python train.py --routed_scale=2.0 --positions="rope" --rope_fraction=0.5 --lr=0.00584 --schedule="wsd" --decay_shape="linear"
Below are experts of layer 5 (counted from 0) of a mixture-of-experts language model. Rows are named router (the router's row for the expert), gate (a neuron's input weights, with its number), up (a neuron's input weights, with its number) and show model dimensions 0-191. Each number is 50 + 10 x the weight over its row's rms, rounded and kept within 0 to 99.
After each expert's rows: "gets" lists some tokens that make up at least twice as much of what it gets as of all text. This comes from a sample of Wikipedia text that the model never trained on. Tokens count by the router's weight.

# expert 2
router:58 64 51 48 52 63 36 58 51 64 49 32 43 60 59 38 35 57 53 30 52 52 33 66 67 53 61 39 52 41 38 51 43 40 62 59 46 47 51 44 52 54 37 49 52 38 68 39 50 61 63 60 55 35 58 52 33 44 57 52 46 54 46 64 46 52 37 56 39 45 64 52 36 55 53 59 55 34 39 36 29 54 46 46 40 52 52 57 49 31 60 64 62 35 43 70 60 40 47 56 56 52 53 42 45 50 40 51 47 46 58 54 46 52 71 53 53 38 31 44 66 40 45 39 56 52 53 71 54 42 42 40 76 61 57 59 40 35 56 50 45 60 53 69 55 55 64 76 64 61 44 39 39 50 32 48 43 66 60 59 47 52 32 62 47 48 73 54 51 64 38 54 64 49 50 66 47 58 52 39 57 41 53 51 49 50 48 62 56 55 60 49
gate6:59 61 54 50 50 55 58 56 54 37 45 31 61 63 45 46 57 42 54 47 56 44 31 57 42 40 46 38 61 50 40 64 60 39 33 57 62 60 19 48 49 52 70 56 51 35 58 60 43 52 71 48 52 49 72 43 41 40 42 46 55 37 45 51 48 56 46 64 39 51 54 50 43 29 53 46 78 44 47 53 40 48 41 46 54 40 49 60 70 54 43 38 48 52 35 76 39 53 53 49 48 60 48 40 49 55 56 51 42 52 48 54 42 37 43 53 37 60 46 64 57 40 34 54 35 58 62 70 56 49 48 46 53 49 57 54 53 47 43 55 41 62 45 53 61 49 50 58 59 62 52 53 55 49 50 68 57 72 69 65 41 62 50 44 56 39 55 49 58 35 36 62 53 47 68 70 48 67 51 38 62 37 52 34 55 49 56 31 48 70 32 42
up6:51 49 49 89 67 45 52 50 54 40 68 60 45 50 58 55 48 53 47 65 51 59 33 34 49 48 64 52 42 55 74 47 45 53 54 56 33 57 62 38 39 56 54 37 35 36 76 68 49 49 56 58 38 54 40 48 44 56 37 68 50 50 73 43 50 57 66 61 45 50 54 32 85 48 67 54 52 49 64 59 46 54 60 45 48 41 45 68 43 63 58 50 50 38 53 52 39 25 41 39 59 50 67 54 55 39 58 36 55 65 54 57 38 45 56 51 32 50 60 42 60 57 51 62 47 59 51 50 57 57 44 37 40 52 45 40 51 64 47 51 45 48 46 59 40 46 47 54 41 47 52 60 50 51 59 54 46 33 37 61 56 56 47 53 34 35 41 59 51 31 46 58 59 38 57 56 56 51 55 49 46 55 47 36 39 58 54 63 46 40 39 50
gets: " the", " of", " in", " The", " on", "The"

# expert 14
router:62 57 71 54 45 70 41 56 48 62 47 40 38 64 52 42 49 58 53 46 60 56 36 62 53 48 56 41 50 34 45 45 47 50 49 49 42 50 54 44 52 39 57 25 56 53 71 47 44 55 43 54 52 35 54 56 51 59 41 64 43 51 42 42 52 56 67 51 43 52 56 46 40 53 50 57 57 55 34 38 50 66 49 46 47 61 52 62 50 46 60 43 50 43 50 63 63 27 40 66 64 47 59 42 35 51 65 42 40 41 59 66 39 43 57 58 47 32 51 43 52 26 35 45 68 61 64 50 48 45 46 51 74 38 38 45 52 30 62 64 52 53 57 69 52 60 74 55 58 54 62 45 40 56 48 34 35 64 59 60 43 36 34 55 33 52 55 52 42 53 56 47 67 49 53 59 51 65 50 49 30 51 59 57 41 31 45 56 45 66 66 36
gate6:61 49 39 42 56 41 56 56 47 21 44 32 49 44 41 57 41 44 57 67 40 45 54 54 57 32 57 45 44 45 62 50 52 37 49 38 30 54 47 31 38 42 47 51 42 47 66 49 40 57 30 52 62 54 51 65 48 51 66 49 49 49 34 55 56 46 48 52 63 67 69 56 47 48 71 56 53 42 52 51 65 52 66 46 56 46 41 46 49 77 51 61 57 52 57 40 54 52 46 60 72 57 58 47 40 45 50 48 58 51 57 61 77 51 39 53 48 65 44 49 58 50 46 40 39 43 42 46 45 49 30 71 43 43 40 22 53 52 33 54 40 45 63 43 61 59 56 38 37 31 32 49 40 52 55 67 47 37 37 50 45 65 43 50 61 68 49 50 33 59 44 56 43 40 53 51 51 50 41 51 50 47 55 54 46 47 46 37 59 58 55 26
up6:44 55 59 50 55 60 45 34 50 71 46 55 46 73 45 59 54 55 57 59 51 49 58 62 43 50 39 37 40 32 52 69 39 59 48 45 47 57 61 59 54 45 45 44 48 45 43 60 60 64 54 56 48 44 37 52 47 34 44 73 54 44 47 44 44 57 31 59 35 44 41 49 52 53 39 68 32 44 34 54 66 48 52 42 51 50 41 50 56 54 32 48 55 65 62 46 63 56 66 56 62 44 54 31 27 47 53 48 50 46 60 50 50 36 60 38 41 50 61 48 64 34 44 38 47 47 59 45 40 49 35 44 51 68 52 33 29 47 52 64 55 65 50 52 44 51 51 56 54 42 42 64 49 50 58 45 47 24 49 48 52 65 52 52 51 60 46 53 50 41 55 92 45 44 45 57 37 50 39 43 43 45 40 50 38 49 46 72 31 35 38 65
gets: "0", "d", "t", "e", "th", "n"

# expert 3
router:61 43 70 51 23 60 47 67 59 71 76 42 46 60 56 45 49 53 66 43 56 55 54 60 49 40 36 41 54 51 52 48 36 70 59 50 34 41 63 40 56 31 57 48 59 58 56 49 50 63 61 54 55 48 42 39 49 56 34 53 39 51 29 38 56 56 64 64 52 47 57 43 33 48 42 56 62 55 45 54 39 65 48 42 46 64 53 57 56 30 61 56 35 37 50 45 63 33 42 65 64 50 60 48 54 51 57 52 35 47 51 64 57 50 46 56 47 54 44 48 53 42 47 60 74 60 55 56 48 32 50 56 52 45 49 58 44 43 55 50 48 52 68 42 59 69 67 63 46 53 45 39 46 58 48 42 42 63 54 64 45 27 63 63 36 43 46 55 43 58 45 24 59 38 56 59 51 66 31 46 33 56 51 54 50 38 39 54 51 53 42 44
gate13:47 56 61 51 45 55 58 60 46 55 38 51 51 52 43 36 48 64 40 64 41 42 56 48 43 70 41 62 50 46 63 51 58 53 57 57 39 64 62 62 39 58 38 43 50 51 56 52 71 69 34 48 58 48 40 70 44 29 49 49 55 54 45 42 71 57 61 37 40 42 53 67 58 50 55 41 51 55 48 55 61 53 47 38 43 39 52 46 41 65 09 47 55 50 59 70 49 41 61 41 43 26 57 54 49 41 69 60 35 57 27 43 65 49 45 55 47 60 63 64 46 37 61 52 47 37 47 24 49 42 55 61 55 42 38 64 60 64 56 70 64 61 51 45 47 46 48 58 47 67 52 46 49 56 35 56 39 51 34 56 53 50 44 55 57 43 44 57 60 57 53 41 53 41 46 58 51 59 52 29 54 56 57 48 44 45 53 56 43 44 59 32
up13:58 61 29 25 48 43 46 56 49 41 55 63 38 54 54 38 46 36 61 56 41 50 53 62 59 48 65 64 45 68 54 54 56 52 40 48 65 47 44 48 49 31 40 59 47 56 33 50 50 38 49 62 53 43 49 51 37 58 49 45 57 61 50 77 52 43 46 28 31 57 49 43 23 31 57 40 53 39 48 37 45 46 38 59 44 50 38 53 45 44 56 54 65 59 57 41 59 55 60 36 39 61 40 42 29 60 50 45 42 49 48 29 58 34 45 48 55 61 52 61 41 46 49 39 38 48 46 48 29 56 57 38 51 38 54 47 26 51 55 64 29 64 56 37 42 51 56 61 49 57 68 45 61 34 40 43 49 33 51 54 46 45 56 56 40 54 59 49 66 45 45 71 54 40 49 37 52 49 57 59 47 47 45 62 32 40 53 52 41 45 68 46
gets: "1", ".", "0", "2", "9", "3"

# expert 11
router:56 55 61 45 45 67 38 49 41 66 56 37 40 67 61 37 43 52 60 37 59 64 44 65 44 52 55 47 60 36 37 41 36 44 58 49 35 56 57 43 66 50 56 29 53 49 52 51 35 57 55 59 56 38 67 62 54 64 37 53 39 43 42 50 59 50 73 52 43 36 57 39 53 39 50 57 53 51 34 37 54 62 43 45 48 53 61 70 37 45 60 54 49 35 70 73 58 50 50 61 53 63 54 45 54 40 52 50 34 38 63 61 52 50 62 46 51 35 52 40 58 45 42 55 62 58 56 59 46 48 61 49 70 45 46 43 45 32 64 67 47 55 67 59 55 58 68 53 47 54 59 46 31 47 52 44 40 59 59 66 37 45 35 58 41 46 51 49 48 53 51 46 69 54 42 57 34 67 60 49 40 45 66 49 42 43 48 63 27 61 54 31
gate10:42 62 55 59 44 36 44 59 43 52 65 53 34 49 68 46 44 58 62 46 60 50 43 56 29 55 60 46 53 42 48 50 52 51 62 63 48 64 48 39 52 56 53 26 41 61 51 74 29 35 42 51 50 49 45 39 47 44 45 66 45 40 39 57 64 50 50 49 52 39 53 34 48 56 52 34 53 49 56 66 45 48 54 35 46 58 53 51 42 51 63 41 63 28 39 61 45 47 69 33 44 42 39 53 54 53 32 54 32 48 58 50 41 51 39 40 49 27 53 35 32 50 47 50 57 52 60 52 52 43 44 46 38 55 61 46 58 37 47 44 64 47 45 60 61 51 32 69 63 33 52 62 68 58 47 44 37 28 57 52 49 61 71 56 57 56 41 31 42 51 58 56 80 55 39 43 35 42 61 52 53 53 63 52 59 53 55 68 44 41 51 46
up10:47 35 46 46 58 42 60 45 56 63 52 57 46 57 45 31 58 52 36 59 48 60 52 36 29 41 46 29 58 66 48 43 57 47 49 58 42 49 45 55 62 43 54 54 32 50 48 52 51 48 67 47 41 49 57 46 67 29 48 41 34 54 43 54 48 48 73 49 50 51 58 61 22 56 50 60 58 68 43 50 54 51 49 33 52 65 50 51 48 46 54 47 40 69 48 32 57 49 54 61 60 47 60 53 45 42 47 45 54 44 59 56 57 56 44 47 43 48 53 44 37 70 59 69 51 39 13 42 54 47 47 60 50 57 61 45 44 40 40 68 42 22 37 28 39 48 62 31 47 53 54 50 44 58 72 56 48 55 40 47 47 51 50 47 51 51 40 52 68 36 43 47 45 81 47 59 49 52 55 36 40 58 59 50 45 43 54 65 55 46 51 68
gets: "s", "y", "er", "t", "n", "al"

# expert 6
router:55 69 55 63 39 57 46 58 47 55 48 39 43 51 55 40 30 58 59 48 42 57 39 59 45 52 66 42 61 35 40 46 44 55 62 64 43 59 53 39 55 44 44 51 64 42 71 45 58 59 61 69 60 46 46 65 54 49 59 61 44 47 45 49 64 44 64 58 43 56 55 37 36 41 41 53 59 51 41 44 33 54 59 45 40 55 58 50 41 35 59 71 64 33 40 58 60 51 33 57 67 50 54 41 60 28 44 65 38 47 59 59 63 47 57 44 32 49 44 47 62 48 56 41 56 50 64 56 39 42 51 33 56 54 54 86 27 45 47 62 55 59 59 52 50 57 52 71 40 55 48 38 48 56 56 50 40 69 60 62 40 52 36 54 53 52 62 67 56 58 28 44 57 50 54 69 53 58 50 41 56 44 59 66 49 45 33 55 47 51 50 51
gate10:53 68 44 39 56 46 51 47 47 43 54 71 43 38 64 70 50 40 57 45 43 41 50 34 61 52 53 42 35 44 48 49 59 43 55 59 51 56 51 31 52 57 27 47 41 61 51 53 57 51 59 56 58 56 54 59 56 54 34 58 28 40 37 60 51 50 50 65 52 58 47 46 65 69 54 57 47 55 48 67 47 49 47 27 57 52 54 40 58 39 49 56 62 40 50 45 59 49 42 44 52 50 50 53 69 61 60 57 55 56 45 63 53 39 53 40 56 53 64 43 56 62 44 50 56 37 51 48 42 43 65 69 48 42 46 62 35 38 37 42 27 56 39 36 57 42 45 64 37 48 58 58 65 48 54 49 43 46 29 73 52 56 49 46 42 59 60 77 68 39 63 32 62 56 34 62 54 52 40 52 57 46 28 65 52 51 38 59 68 50 42 65
up10:63 66 30 43 35 45 54 52 47 43 59 37 63 48 61 53 39 60 49 32 34 55 59 34 57 56 44 58 48 51 33 56 63 37 33 52 47 47 35 39 50 50 61 44 68 42 50 62 51 57 46 49 50 50 48 44 44 64 53 32 66 43 46 88 56 57 41 47 51 49 43 53 54 51 57 52 47 38 61 66 64 49 28 36 51 34 59 67 68 37 48 46 43 56 65 67 53 53 50 47 32 50 56 43 43 54 40 55 50 45 51 47 59 51 58 49 46 57 61 53 64 42 54 48 27 48 51 34 55 62 54 54 34 51 34 46 50 57 69 59 37 56 42 61 49 58 60 46 70 49 69 48 54 32 58 51 59 57 60 49 47 51 60 65 54 47 69 68 41 70 37 49 36 44 48 54 64 49 47 60 50 46 57 45 56 48 53 34 36 54 58 53
gets: " the", " of", " a", " in", " |", " to"

# expert 8
router:53 52 58 43 37 48 43 59 48 60 66 39 54 57 65 51 51 44 56 57 73 64 40 56 57 46 49 47 44 47 37 50 45 50 76 33 52 65 76 46 50 40 54 51 45 29 56 53 64 67 45 63 58 50 54 63 41 65 49 68 50 47 39 51 62 39 54 54 39 34 54 46 40 41 42 48 54 58 50 44 56 57 48 41 51 47 51 59 44 43 56 41 31 53 41 50 70 39 37 55 59 58 70 42 67 54 30 43 49 45 66 54 61 59 50 47 50 57 34 36 50 47 63 43 55 72 71 52 49 37 48 64 47 46 45 58 55 49 60 68 41 51 61 45 73 56 70 56 46 54 42 40 49 55 31 38 45 50 54 63 43 52 61 59 41 34 31 53 59 59 27 39 51 43 55 50 48 67 40 46 39 40 59 51 63 48 39 53 45 34 57 46
gate14:74 55 58 69 57 35 51 33 45 51 50 40 46 55 30 45 57 51 69 54 33 60 46 48 67 42 61 61 50 50 48 51 70 40 54 58 46 38 55 44 70 42 50 69 47 49 65 62 45 58 59 69 47 60 49 53 66 47 50 46 48 49 45 41 49 40 28 58 46 37 35 58 48 43 56 62 50 51 49 47 59 42 65 37 53 41 47 67 49 51 68 57 52 70 45 50 47 58 30 47 44 47 41 43 46 53 70 37 55 44 40 67 58 38 49 83 45 37 36 50 56 56 62 35 51 47 48 48 53 51 37 42 52 57 26 56 32 47 45 58 48 39 63 42 48 50 51 43 50 45 46 52 51 72 76 41 51 46 44 54 57 50 42 44 56 44 44 45 58 54 62 66 42 43 60 47 48 48 56 41 56 73 49 46 57 49 60 57 64 41 46 33
up14:62 59 54 60 53 39 64 39 52 54 59 49 37 44 26 45 44 39 56 70 37 48 49 39 35 39 52 44 59 38 63 58 49 53 37 50 37 46 46 36 47 44 48 47 54 63 48 42 42 45 49 34 52 37 30 62 35 51 47 42 47 44 50 41 61 48 74 61 47 28 65 59 57 38 55 53 50 61 59 70 46 62 45 48 45 64 48 61 60 49 50 40 42 44 48 59 51 47 41 45 33 45 60 45 47 45 61 31 74 51 47 52 41 47 51 50 47 53 54 48 40 45 51 44 61 50 45 49 42 66 69 55 54 64 42 29 62 42 67 60 53 45 41 47 43 57 46 64 69 45 69 68 31 74 52 52 38 55 41 46 58 71 60 60 42 41 57 53 44 67 50 63 35 49 44 52 45 65 52 69 52 41 55 48 67 43 48 61 44 43 53 35
gets: "\n", ".", "==", "|", "===", ")"

# expert 1
router:60 60 58 64 46 68 48 65 41 59 52 41 50 52 58 41 31 59 55 56 56 52 48 58 57 45 53 35 56 41 41 46 29 41 60 68 44 48 67 42 55 38 49 53 70 35 62 36 53 60 54 55 56 48 37 50 53 53 52 58 53 25 38 53 50 51 56 65 30 46 53 40 45 44 43 61 65 59 38 38 39 51 48 40 40 59 67 45 36 40 68 73 53 37 46 59 60 46 38 56 65 36 55 33 55 37 42 68 42 44 52 61 50 56 54 41 30 51 48 47 51 45 61 56 57 53 46 56 23 46 59 40 52 40 52 73 47 47 51 53 47 55 54 60 61 50 51 58 48 55 47 40 35 58 48 40 38 58 60 68 35 42 46 54 44 57 74 74 61 56 36 44 55 45 44 60 43 60 50 40 47 48 54 60 37 41 29 58 49 38 57 50
gate13:53 56 44 49 41 43 64 47 55 56 53 39 43 52 78 52 22 41 39 48 58 46 30 52 44 50 72 44 53 72 54 70 64 38 51 64 31 42 72 53 53 69 30 35 62 37 59 46 62 60 68 49 47 34 55 46 63 49 58 57 62 51 53 43 45 57 43 63 59 57 50 51 62 69 53 45 59 52 39 35 52 40 51 57 49 53 49 55 46 41 54 57 63 58 60 57 48 52 35 31 72 45 50 66 55 61 49 44 48 54 49 64 61 49 51 66 56 61 47 46 41 33 47 47 61 34 42 45 43 63 43 59 44 62 49 51 59 57 54 48 46 46 36 48 62 39 48 55 72 51 42 65 60 57 35 56 49 52 53 50 47 47 56 57 52 50 51 46 77 61 54 42 41 37 61 42 66 41 39 36 49 38 37 53 41 48 43 53 55 38 53 59
up13:32 55 42 51 55 38 62 64 36 49 49 51 37 37 44 52 47 49 57 52 66 51 34 63 40 65 37 52 59 65 53 60 56 49 54 43 52 37 49 49 44 65 50 46 46 47 43 53 46 51 56 51 74 52 79 39 41 49 45 41 46 47 43 67 35 47 51 37 52 59 49 57 63 66 43 45 55 43 53 49 40 60 41 43 56 47 47 58 32 51 51 44 57 64 31 70 46 62 65 36 71 41 59 45 49 39 57 45 41 55 25 49 36 48 64 46 50 49 51 49 52 57 50 54 38 50 48 56 47 32 30 58 52 47 51 50 49 64 65 46 56 38 43 59 66 45 56 48 64 52 54 29 46 58 58 43 44 57 74 48 43 56 47 52 58 51 48 45 40 64 57 61 55 30 73 29 44 58 41 47 45 73 41 74 55 61 52 58 64 63 41 43
gets: " of", " in", " to", " and", " for", " on"

# expert 10
router:71 58 47 62 37 58 36 66 57 65 72 42 33 57 48 43 43 59 50 42 52 59 47 67 47 62 40 39 62 48 50 42 46 46 61 69 39 54 50 37 46 40 78 34 70 40 53 38 56 67 80 48 54 40 47 67 38 61 38 54 41 42 27 57 62 45 61 65 55 45 61 40 32 37 40 69 60 46 47 43 26 51 52 27 45 58 58 51 48 53 54 55 46 38 48 58 58 44 45 59 59 52 51 35 42 53 38 41 53 47 58 61 66 54 60 47 52 53 46 54 64 41 55 57 56 53 52 44 36 29 49 39 54 49 55 53 45 38 36 62 46 53 59 47 51 53 69 70 52 53 51 44 51 49 45 43 43 58 59 49 55 48 48 63 43 32 60 56 40 50 51 43 59 40 42 61 43 51 59 44 41 50 61 55 51 43 50 56 55 34 52 39
gate46:87 62 47 70 48 28 43 50 55 52 43 36 48 38 34 52 33 71 47 51 41 47 46 57 40 45 52 41 40 58 46 68 55 68 48 47 68 52 49 46 47 35 52 39 41 46 43 66 51 47 39 49 49 58 41 44 51 55 44 68 62 45 45 50 66 44 48 40 30 44 53 43 48 60 46 56 56 34 67 65 46 34 48 53 51 54 64 44 30 43 37 54 49 56 49 38 70 46 53 64 52 44 61 36 55 60 50 52 41 61 35 52 60 59 61 45 46 60 52 63 53 61 32 46 53 56 39 67 29 50 39 37 31 57 46 57 41 42 31 60 52 39 62 32 44 41 51 55 60 41 59 51 48 47 42 73 54 57 60 38 52 48 50 45 45 68 37 65 45 47 48 58 64 49 47 52 49 53 59 48 56 66 40 46 65 38 40 50 44 51 50 43
up46:61 44 69 46 61 47 68 39 54 59 48 58 45 48 37 40 54 61 59 49 44 32 58 64 38 54 52 56 43 56 64 54 61 60 52 50 47 51 54 49 44 54 32 49 54 44 61 44 50 40 64 31 56 33 59 41 56 49 45 48 62 47 43 56 56 59 37 43 69 61 48 48 29 67 48 46 49 52 53 52 43 31 56 56 50 43 34 32 53 41 47 69 48 46 75 54 54 42 48 40 67 56 53 57 54 23 40 65 58 58 41 56 63 46 55 63 45 46 60 57 32 39 43 52 64 40 60 68 52 34 38 54 42 64 54 48 45 52 35 67 31 44 35 51 44 50 56 47 71 57 49 46 54 56 49 40 53 53 64 72 52 43 57 56 52 43 58 42 58 39 65 25 76 42 38 42 53 39 38 41 47 44 47 52 40 57 40 49 39 49 38 58
gets: " ", "-", " (", "–", " \"", " S"

# expert 13
router:57 47 51 57 42 50 39 53 65 59 74 44 44 57 56 44 54 50 49 51 62 51 51 59 47 33 52 23 51 50 47 44 52 44 70 60 40 56 64 47 60 26 73 37 67 39 56 48 41 60 73 51 74 47 42 51 58 67 55 52 45 34 26 57 60 52 41 60 52 42 71 42 35 48 44 62 53 47 48 38 37 60 61 32 42 40 58 61 51 42 62 45 39 50 45 55 70 28 42 54 59 57 46 46 59 53 46 51 48 38 52 55 66 56 52 52 49 45 39 41 63 36 65 63 57 57 59 52 50 26 53 50 36 57 52 65 41 39 35 52 40 43 65 48 52 53 66 59 28 48 51 36 43 60 49 38 46 43 52 48 38 40 51 61 41 56 44 49 53 66 49 41 54 45 54 59 38 61 56 40 34 54 55 55 53 44 45 56 50 33 46 42
gate26:52 46 52 47 52 33 61 49 44 44 57 63 52 47 62 63 66 56 41 28 59 53 49 55 56 41 55 56 51 41 52 42 53 34 57 58 53 47 47 38 52 74 55 51 38 43 43 32 42 45 53 64 52 63 45 43 59 52 54 34 50 61 51 50 53 49 66 37 57 60 46 45 45 43 39 58 60 59 60 45 37 57 50 42 64 32 45 37 47 51 58 54 46 55 49 48 50 43 42 31 54 43 37 67 39 52 49 56 51 45 39 40 47 56 46 41 46 52 57 60 61 57 52 66 50 41 45 65 54 55 50 55 60 53 34 46 46 30 35 62 54 46 70 50 29 46 49 46 58 62 52 34 40 53 69 48 61 43 57 34 45 54 49 79 65 45 61 44 48 67 58 30 55 71 54 67 23 48 61 55 44 40 54 47 54 69 33 55 25 66 66 57
up26:47 51 61 58 43 30 46 64 55 68 55 38 65 46 65 53 38 41 51 43 45 44 54 52 67 52 55 57 66 55 55 52 51 47 43 48 70 54 33 46 58 45 51 41 49 60 74 49 50 56 40 55 70 55 49 63 47 44 55 44 70 51 35 58 47 46 56 57 42 64 31 56 61 66 46 37 32 57 34 43 67 55 34 63 45 49 39 26 51 46 57 41 39 44 47 54 44 49 63 60 48 42 43 32 47 49 57 52 44 39 56 41 49 56 42 65 73 34 48 63 55 49 38 56 64 44 45 40 44 56 63 52 42 59 52 44 54 44 46 42 62 58 34 58 75 69 38 58 55 45 45 44 60 58 41 28 56 47 56 37 73 59 65 50 39 46 52 49 48 48 67 35 40 62 54 49 58 45 47 65 53 54 60 57 39 36 50 50 68 40 45 49
gets: "\n", ",", " ", " (", ".", "-"

# expert 9
router:55 56 69 64 48 60 39 64 61 59 61 40 44 56 52 48 47 49 72 35 57 54 56 57 54 48 43 41 57 45 35 29 43 52 62 50 44 46 56 33 66 37 57 49 58 46 48 43 58 73 59 56 57 41 58 52 37 53 49 52 40 56 33 40 53 44 59 63 37 24 64 45 37 50 42 55 57 57 35 47 38 55 53 36 46 53 60 69 42 44 62 49 49 33 57 67 61 47 35 65 68 57 57 52 69 46 42 57 44 43 53 57 58 50 55 43 41 55 61 46 53 36 61 57 57 63 67 44 43 37 37 40 58 42 41 62 32 43 41 62 51 66 60 56 62 55 73 59 49 55 57 54 47 58 51 48 44 53 56 66 50 59 43 58 41 34 52 67 42 58 31 40 58 49 48 58 31 58 41 38 40 39 55 65 36 36 45 58 50 36 48 46
gate14:67 56 45 60 47 38 37 46 50 49 75 67 36 47 48 49 46 48 67 56 38 58 37 49 46 57 46 52 50 56 49 39 29 64 55 57 37 50 69 61 60 55 62 65 55 64 57 51 73 44 37 67 59 55 61 44 58 28 55 69 38 49 48 49 37 39 57 38 33 56 45 53 65 59 35 59 47 54 44 49 49 52 54 61 51 39 61 47 47 47 70 56 50 49 45 51 63 55 31 42 55 71 47 45 52 52 49 43 43 50 42 54 46 51 44 56 56 46 40 52 50 52 39 57 54 58 59 31 52 38 54 70 50 67 44 52 33 37 26 36 53 42 72 46 54 56 55 43 53 48 61 53 51 53 52 61 75 35 50 66 50 65 33 48 62 58 48 37 55 44 42 53 60 59 62 36 35 44 63 42 53 39 35 41 43 59 58 49 44 32 51 50
up14:57 66 49 49 44 53 60 31 50 43 49 45 50 39 46 59 52 24 42 52 58 37 56 69 43 41 42 37 41 45 57 36 28 49 59 58 44 61 36 60 60 54 47 61 57 73 45 61 51 59 44 47 40 47 43 55 54 62 63 48 60 58 57 45 40 46 42 49 48 58 74 65 56 46 53 38 45 38 62 42 53 51 65 60 38 56 47 41 44 51 55 43 40 40 47 46 69 57 35 58 35 42 50 40 42 61 52 44 53 62 66 54 46 50 48 46 50 40 60 69 55 67 41 56 61 36 38 45 41 43 35 55 28 62 59 44 46 38 65 57 45 57 54 51 56 46 46 75 73 65 55 45 47 55 33 50 53 44 60 52 63 57 36 50 51 50 74 34 43 47 40 48 41 64 37 45 46 59 44 68 52 60 57 54 50 48 24 44 53 46 65 65
gets: " |", ";", "|", ")", "5", "\""

# expert 12
router:53 67 57 56 37 57 49 53 53 56 47 43 50 51 62 49 29 57 54 61 49 57 26 57 54 42 57 41 53 41 34 43 28 50 62 71 41 52 59 47 53 43 55 48 55 37 55 39 53 56 56 56 56 52 36 43 57 55 52 63 47 30 39 49 53 62 67 59 33 42 59 42 41 39 39 59 54 70 43 41 44 54 55 43 46 65 62 53 40 31 61 70 60 42 46 59 58 41 34 59 56 47 47 41 64 36 51 64 41 36 64 58 55 59 55 43 29 49 42 44 54 50 58 48 57 53 60 58 40 37 58 43 57 44 58 81 28 45 56 60 42 58 58 57 59 58 48 50 43 58 55 44 28 63 51 44 37 62 58 60 32 39 44 61 42 49 59 71 60 64 36 38 57 47 51 58 37 54 49 35 49 45 55 63 40 49 33 61 50 43 59 47
gate12:54 39 43 35 37 50 21 54 56 66 53 46 43 32 51 57 63 49 57 60 47 58 51 44 55 52 50 58 62 60 35 51 36 57 50 58 45 48 34 54 50 59 47 55 50 58 62 50 56 48 47 55 46 35 36 45 60 41 68 52 40 42 36 55 64 40 65 69 63 61 35 65 39 44 38 60 47 53 34 56 50 52 61 64 62 70 64 33 48 48 36 63 54 38 47 46 38 50 63 46 48 41 41 58 49 40 52 54 36 50 53 49 46 53 34 24 56 56 54 29 38 49 50 69 38 72 57 38 60 62 44 61 45 33 65 52 46 30 41 35 56 40 67 37 35 44 32 36 47 50 57 53 38 50 58 51 57 65 56 49 44 34 56 50 54 35 52 48 53 51 62 58 45 54 47 40 50 54 45 48 53 48 53 53 54 47 49 70 64 32 46 40
up12:41 63 52 45 59 64 47 33 37 53 39 42 61 63 42 42 48 37 62 50 34 48 34 44 42 52 49 37 50 48 57 48 42 60 60 57 49 45 48 40 68 60 63 29 46 52 46 55 65 62 65 61 78 48 44 44 65 52 58 53 60 34 58 41 58 59 49 47 39 57 52 44 58 54 54 49 26 35 58 56 62 48 60 43 55 49 41 48 53 59 63 35 44 49 67 43 47 49 33 45 43 48 47 38 52 34 61 23 69 59 54 53 49 59 46 38 51 53 56 50 52 50 41 52 54 28 34 76 42 60 60 55 46 37 45 39 45 45 50 57 48 53 63 73 52 58 42 48 53 40 51 48 78 40 39 58 52 55 45 60 57 61 44 70 67 32 55 57 35 60 58 40 40 52 52 68 52 54 60 49 36 55 46 42 52 58 50 56 54 52 34 53
gets: ",", " of", " to", " and", " in", " the"

# expert 15
router:61 47 64 65 40 67 28 73 66 58 79 43 42 60 55 51 45 62 59 42 56 51 47 58 40 46 52 48 59 46 45 40 41 51 54 65 42 38 63 50 54 31 65 37 63 39 46 50 66 67 72 51 61 40 63 54 39 60 35 53 40 51 37 48 51 57 57 61 43 33 66 51 42 49 39 66 58 47 43 50 25 51 59 27 46 74 53 59 48 43 55 61 43 44 39 49 64 47 41 63 60 60 55 26 45 48 31 53 44 42 52 57 58 46 59 50 48 43 45 40 50 41 45 48 50 68 61 39 48 29 42 42 55 49 60 57 48 49 50 55 35 57 62 58 56 49 66 71 55 60 59 48 50 65 44 42 44 50 55 55 61 55 38 60 42 42 63 61 40 55 45 41 57 43 45 61 41 59 54 39 46 54 57 58 42 37 45 52 51 46 50 48
gate45:50 34 49 46 58 55 68 45 76 25 54 40 62 45 69 50 54 51 44 34 30 33 39 67 76 66 66 26 67 42 32 47 56 49 67 46 41 42 63 55 55 44 62 36 52 59 55 34 68 39 62 55 64 58 57 61 30 55 43 53 48 67 62 48 36 44 37 51 51 53 42 72 53 43 48 45 45 49 59 64 50 53 44 61 47 65 53 47 38 56 59 60 44 43 50 43 49 61 62 61 60 51 55 44 38 60 46 38 54 42 39 51 61 47 58 47 35 49 35 53 59 35 43 52 39 67 64 65 47 42 49 57 64 46 52 45 51 46 47 44 45 58 60 49 60 44 40 58 44 43 35 38 44 41 59 48 49 34 51 56 55 35 43 48 47 64 52 58 58 47 44 45 61 47 59 54 52 43 72 50 48 50 42 33 55 41 50 60 50 54 55 38
up45:49 45 49 74 61 43 60 70 38 57 49 41 41 53 52 51 41 46 60 59 36 67 55 39 41 72 41 51 52 52 57 43 40 53 50 44 54 34 41 51 28 35 40 59 35 65 45 54 32 33 46 65 52 52 55 69 31 35 55 33 43 45 78 56 64 40 48 60 55 46 50 34 62 54 61 60 26 58 61 47 38 54 54 49 42 52 59 51 63 60 56 40 52 45 44 59 69 41 58 53 47 48 45 54 47 67 55 65 50 44 63 56 46 51 45 60 45 36 35 54 57 54 55 46 56 71 43 52 34 48 34 48 39 55 51 24 46 50 36 52 56 61 56 59 54 44 45 56 70 45 45 53 56 51 58 59 42 71 51 47 53 48 36 47 58 64 45 53 38 51 38 57 43 59 70 43 46 64 40 60 49 58 53 66 53 36 43 54 54 55 43 54
gets: " ", "1", "2", " (", "–", " S"